Experts of a small language model.
Size: width 384, 65.3M parameters.
Training: a variant of Muon for the experts, 239M tokens, 7297 steps.
Below are experts of layer 5 (counted from 0) of a mixture-of-experts language model. Rows are named router (the router's row for the expert), up (a neuron's input weights, with its number), down (a neuron's output weights, with its number) and show model dimensions 192-383. Each number is 128 + 24 x the weight over its row's rms, rounded and kept within 0 to 255.
After each expert's rows: "mostly gets" lists some tokens that are sent to it at least half of the time; "comes before" lists some tokens at least twice as common just after its tokens as in all text. This comes from a sample of Wikipedia text that the model never trained on. Tokens count by the router's weight.

# expert 13
router [ 88  98 115 119 101 110 152 111 157 155  87 167 131  92 119 111 137 152 142 136 131 134 144 140 163 131 132 143 132 100 123 146 150 137 110 119 161 156  87 153 105  87 123 120 131 149 118 133 127 120 160 146 117 118 143 158 105 162 145  72 141 139 107 107 152 139 159 118 102 140 160 126 176 111  95  96 179 130 112 150 159 116  87  76 178 113 114 110 151 116  75 135 107  69 149 113 147 160 146 156 116 113 131 135 122 149 135 128 120 105 144 155 117  99 140 131 130 122 101 107 152 174  75 104 104 150 152 173 104 159 119 176 110 142 125 144 139 133 101 102  97 117 108 105 109 127 114  88 129 117 119 112 122 117 128 160 108 113 141 114 113 111  95 102 140 127 127 140 107 112 139 114 150 140 145  98 166 115 136 134  96  94 134 154 107 126 166 145 139 137 153 138]
up0 [106 144 104 148 132 152 109 108 130 144 121 101 131 114  89 141 120 116 139 175 132 149  90 120 127  92 158 160 114  82 132 145 142 149 142 114 136  98 115 150 158 115 107 158 159  83 121 150 104 106 143 142 170 140 126 160 138  96 110 115 115 138 158  88 102 177 131  86 156 178 132 100 123  80 130 140 167 147  97 128  85 126 135 121 115 150 114  96 148 114 124 132 110 130 135  94 139  82 130 153  96 131 130 154 164 160 139 116 135 116 144 144 149 110 168 111 130 109 142 141 130 139 144 107 145 111 129 102 158 122 158 125 116 167  94 140 148 134 155  95 145 154 134 150 131 125 114 172 131 162 105 181 127 129 105 153 122 112 123 129 121 144 154 146 111 117 102 114 162 174  87 100 136 109 127 145 129  86 144  99 101 100 116 163 130 112  59 126 111 133 110 135]
down0 [ 95 156  94 174  91 140 129 148 114 144 133 138 154 131 117 127 119 122 142 127 112 144 120 109 126 114 143 130 113 128 182 141 147 137 162 107 151 127 123 135 135  86 123 109 155  90 146 127 132  87 143 172 138 111 137  98 112 101 131 117 138 137 127 124  83 165 137 112  88 100 165  98  89 151 129 107 140 128 130 139 123 100  76 102  74  86 124 116 143  71 119 128 102 134 144 197 139 148 144 126 146  99  92 116 133  84 145 131 123 107 134 154  99 178 146 163 132 170 149 144 122 106 113 102 147 165 137 124 133 113 109 158 109 141 118 108 149 134 127 159 147  88 102 151 143 156 125 133  68 143 133 141 121 130 145 113  91 167 121 169 106 143 100 188 129 109 114  87 152 103 125 129 150 142 136 142 131 129 130 184 134  77 107 150 146 122 117 144  94 127 118 129]
mostly gets: " member", " Award", " politician", " director", " Party", " Education"
comes before: ":", " of", "s", "\n", " in", " and"

# expert 8
router [105 136 118 110  93 169 141 161 122 143 127 134  95  98 115 115 157 147 117 111 126 144 128 115 137 113  99 153 147 162 132 163 141 107 112 111 164 111 122 143 117 101 135 137  94  99  99 137 189 121 121 123 114 126 135 127 108 146 116  79 122 109 140  90 106 111 125 175 106  85 131 139 164 108 129  86 144 159 139 147  93 159 104  79 114 123 145 141 123 130 142 105  99 116 131 165 124 130 148 148 155  92 151  86 104 140 136 139 144  95 122  91 158 138 143 175 172 135 114 124 122 102  88 112 101 159 130  96 140 147 128 171 120 163 113 124  94 123 112 116 143  91 103 129 142 122 111 104 121  93 126  96 107 152 105 167 127 145 152 135 126 114 125 114 146 136 122  86 115 120 143 112 167  99 150 105 132  93 126 130 113 108 120 104 101  97 107 143 151 113 168 145]
up2 [123 120 190 150  82 152 107 112 144 146 130 106  99 106 121  88  88 139 113  77 138 141 129 167 146 108 132 131 123 135 115  87 113 150 102 115 137  94 111  92 151 134 118 103 106 130 152 126  92 131  99 116 152 103 160 187 140 116 115  71 122 112  93  97 161 150 107 141 123 122 160 102 115 150 146  99 136  94 133 145 132 157 140 121 102 114 103 102 126  72 123 120 165 102 127 119 142 158 103 105 112 153 131 178 128 160 120 188 212 127 142 103  99 146 119 101 164 141 121 113 141 127 103 122 105 149 104 139  91 125 166  84 136 164 131 114 133  98 115 132 166 146 119 108 107  73 189 139 141 134 121 160 127 102  82 148 120 136 172 154 154 147 135 145 126 137 155 124 111 149 120 152 139 115 135 148 152  71 112 124 124 127 127 160 107 115 126 127 100 147 154  90]
down2 [135 174 168 141  83 110 124 126  98 164 161  75 159 100 117 100 126 105 142 112 116 131 124 138 144 131 154 123 127 170 110 132 120 122 129 171 131 120 124 157 150 154 134 123  95 105 129 179 150 116 138 146 145 145 183 110  99 119 118 127 156 143 161 166 115 105 105 109  95 155 116  58 172 151  84 117 125 149 115 135 139 152 145 113 107 126 131 147 116 162 106 114 161 151 143  92 116 114 144 134 144 132 118 136  81  99 143 139 132 134 110 107 105 110 102 159 137 108 112 183 156 131 107 109  88 121 120 134  96 103 140 136 146 116 114 122 118 101 146 130 128 157 154 162 128 134 109 128 129 155 103 208 161 114 189 102 119 157 158 136 124 153  98 150 118 139 144 124  88 148 122 139 110 132 117 106  94 142 110 119 132 138 157 118 126 140  99 163 137 123 131 134]
mostly gets: " of", " American", " former", " African", " United", " European"
comes before: " the", " States", " United", " American", " New", " England"

# expert 7
router [ 83 136 109 117 113 168 145 172 107 160 127 134  95 112 110 108  82 164 132 127 123 139 110 115 143 116 118 145 143 154 161 113 176 138 114 131 120  76 104 155 144 144 127 129 127 158 128 123 129 146 147 126 144 135  88 162 131 144 145 134 133 137 121  95 121 132 133 109 142 121 143 128 145 126 140  99 123 103 163 172  92 148 115 125  91 149 126 134 130  93 138 146 121 129 103 102 162 113 148 117 107 125 141 112 109 125 104 119 160 126 135 124 132 116  93 182 111 128 114 120 148 139 106  99  97 119 117 131 138 145 111 130 126 141 131 128 104  77 126 175 166 130 145 108  87 124 150 105  98 136 104 121 102 196 112 120 116 109 153  97  94  97  76  74 165 117 140  73 142 120 132 136 141 145 104 141 138 139 137 124 143 171 112  95 108 100 108 137 154 126 158 130]
up2 [124 154 154 158 130 124 146 133 126 129 160 167 138 115 152 134 148 123 135  93 134 120 147 140 128 128  86  93 120 128 119 151 116 137 163 162 126 122 125 111 127 141 163 142 148  66 101  78 168 135  96 168 144 113 127 124 144 161 152  81 109 132 103 144  75 150 116 130 135 109  99 139 137  96 125 125  84 154 151  94  97 103 129 118  97 152 142  87 102 149 130 113 137 137 120 132  91 102 132 158 103 108 125 107 137 138 136  93 122 110 151 142 131 117 138 106 146 121 107 162 137 112 122 112 107 139 156 120 165 129 118 127 136 132 123 118 147 152  97 112  71 131 128 110 107 122 112 115  77 141 156 136 170 126 118 115 113 143  65 176 137 153 141 122 134  86 175 147 164 136 122 117 123 161 106 172 126 148 151 127 143 141 148 152 208 110 122 156 144 142 137 153]
down2 [136 120 138 161 136  88 167  95 149 150 117 134  98 109 147 122 118 149 135 138 153 145 151 133 104 131 129 194 126 160 141 148 142 157 129 136 129  85 104  96 100 131 117 155 137 129  55 123 161  73 100 107 108 117  87 111 120 131 131  96 165 128 166 104  96 147 139 125 130 112 163 137 140 124 118  89 108 136  88 143 150 124  60 134 196 130 108 117  99  94 158  99 103 103 129 136 150 119 130 126 107 151 181 155 155 117 152 128 115 151 139 164 169 165 149  97 121 140 104 123 163  94 147 141 143 120 145 142 110 148 152 160 126 109 135 168 125 116 126 154 103 138 134 156 122 100 112 132  87 143 136 136 148 142 104 159 106 107 118 135 147 127 148 133 146 199 112 109 103 146 123 114 156 103 140 100 147 140 165 141 159 134 139 131 120  93 138 156 103 155  97 132]
mostly gets: " have", " has", " had", " when", " where", " became"
comes before: " the", " a", " to", " his", " that", " an"

# expert 6
router [ 87 121 123 123 132 156 154  70 100 170 105 118 107 149 115 124 104 116 136 126 167 144 129  82 132 112 128 142 139  90 122 101 150 150 123 137 129 125 120 126 131 153 150 128 140  98 144 126 137  78 147 154 144 184 128 141 124 155 148  67 129 128 138 126 108 122 179 138  97 142 141 150 138 100 123  98 151 140 163 132 119 124 122  94 152 129 109 126 124 114 137  89 121  67 109 121 156 107 119 167  94 104 136 113  83 121 121 129 124 159 145 149 156 113 130 144 115 120 115 102 160 146 146 157 134 129 168 148 114 157 108 128 122 147  54 129 140 135  90 125 107 124 104 153 137 101 133 127 121 153 113 134  85 145 120 144  90  85 123 150 111 163 103 110 178 134 155 118 137 103 176 121 100 111 152  86 157 156 150 134  92 105 140 111 116 126 176 112 127  94 129 174]
up2 [134 183 138  83 178 114 136 118 105 150 141 138  95  97 179 119  82 110 113 108 137 156  86 102 114 117 122 139 109 123 149 184 157 105 134 112 137 109 151 104 114 150  82 170 153 128 126 103 143 116 153 138 151 130 115 131 150 123 128  99 144  81 133 135 112 155 132  70 101 139 155 131 123  89 126 133 131 185 115 109 126 101 124  83 114 153 134 148 151  76 138 146 138 104 155 121  87 156 124 117 128 110 128 126 132 145 143 117 129 178 109 147 144 129 190 146 164 106 118 129 162 109 154 115 123 122 149 143 111 136 158 162 151  95 117 128 131 170 149 156 104 156  96 102 135 141 106  97  97  87  93 186 114 150 141 132  93 126 138 103 143 161 142 155 154 132 113 148 142 148 152 111 130 133 131 132 129 103 135  78 107 126 115 163 138 141 146 126 131  66  89 123]
down2 [104 114 117 180 123 169 158 136 123 168  83 132 141 165 125  95 133 124 129  98 141 101 126 144 124 149 111 145 110 146 111 138 143 144 151 111 160 147 123 139  92 128 143  91  85 135  83  99 125 135 138 132 117 139  94 174 120 158 117 198 142 142 159 149 183 116 142 106 126  79 119 166 122  84 166 158 112 114 121 104 123 144 107 125 127 128 113 174 181 156 111 116 120 116 118 129 133 149 118  99 138 140 133 136 157 134  88 105  59 120 134 122 125 157 151 170 174 167 121 119 139 117 120  92 110 157  86 159 143 126 103 137 125 133 123 172 128 117 151 118 175 167 102 167 143 145 101 119 110 134 113 134 120 108 136 150 131 145 112 123 133 123 121 170 137 141 102 137 143 166  96 136 118 167 143 141 156 141 122 128 117 134 135 142 146 108 132 120 125 119 140 114]
mostly gets: "ć", "ić", "ians", " may", "idae", "ants"
comes before: ",", " (", " and", "\"", " be", "a"

# expert 15
router [ 91 107 122 148  99 121 155 137 111 153 146 170  93 106 100 100  82 168 152 110 158 135 109 119 151 133 108 153 140 127 160 111 182 112 143 127 124 120  94 153 126 113 125 120 113 155 119 145 128 125 137 112 142 140 114 127 111 169 149 142 137  85 122 108 113 119 191 135 136 149 126 147 177 110 122 117 140 154 112 137 117 122 126 118 143 117 132 128 108 142 146 149  98 103 106 134 181 164 137 163 110 104 134 133 118 139 122 128 109 113 154 167 155 121 136 133 112 143 141 114 177 146  93  99 110 127 137 154 137 144 109 150 128 138 137  50 131 120 112 154 131  90  81  92 113 142 151  81 115  83 108 104 130 179 128 144 124  98 110  96 132 141  90  99 143 146 151 113 116  98 151  69 170 120 117 121 170 158  90 127 120 126 129 144 121 129 125 126 128 129 139 134]
up0 [118 134 140  78 164 119 106 105 107 119  95  98 171 173 123 116 127 127 103 136 153 139 153 119 167  80 147  32 127 132 164  86 100 113 132 121 101 110 140 134 116  93 156 100 100 137 111 162 127 140 167 126 100 101 145 119 142 147  80  87 116 175 140 136 142 145 131 172 140 165 119 144 136 134 113 146 171 121 140 139 109 174 138 156 123 125 124 147 114 187 107 121 108 142 137 143 101 116 124 133 131  83 134  96 144 150 126 103 124 148 106 142 149 107 139 117 123 106 101 130 148 115  99 172 162 101  99  96 103 142 107 134 188 160 135 103 121 114 143 106 120 127  95 147 148 136 134 140 173 121 124 102 125 103 113 131 142 113 155 151 160 121 108 164 128 102  84 108 154  96 118  69 109 114 131 103 133 136 106 105 136  95 131 142 142 150 168 124 118 108 148 148]
down0 [147 112 131 178 138 149 146  91 128 122 129 130 108  91 166 138 147 162 115 112 130 135 194 108  86  99 145  71  99 115 109 153 106 124 155 128 119 140  85  94 108 103 146 124 121  93 146 139 149 139 186 115 147  86 133 117 126 113 119 100 120 167 126  94 150 115 146 123  93 103 182 129 166 146 104 138 118 168  82 129  90 113 118 127 144 157 125  83 114 113 135 102 117 124 131 128  89 127 145 122 143 125 154 150 138 123 138 126 129 132 162 154 126 130 120 119  77 138 145 144 103 140 118 111 119 182 113 103 130 179 131 126 132 136  83 149 123 154 140 138 121 148 130  95  91 116  97 130 130 123 103 142 171 162 148 127  92 164 128 137 127 144 135 165 112  91 159 121 136 158  84 149 166 124 120 120 108 166 158 109 106 102 120 169 120 146 143 130 136 106  85 145]
mostly gets: " life", " song", " development", " war", " water", " military"
comes before: " of", "s", " and", " in", " to", " for"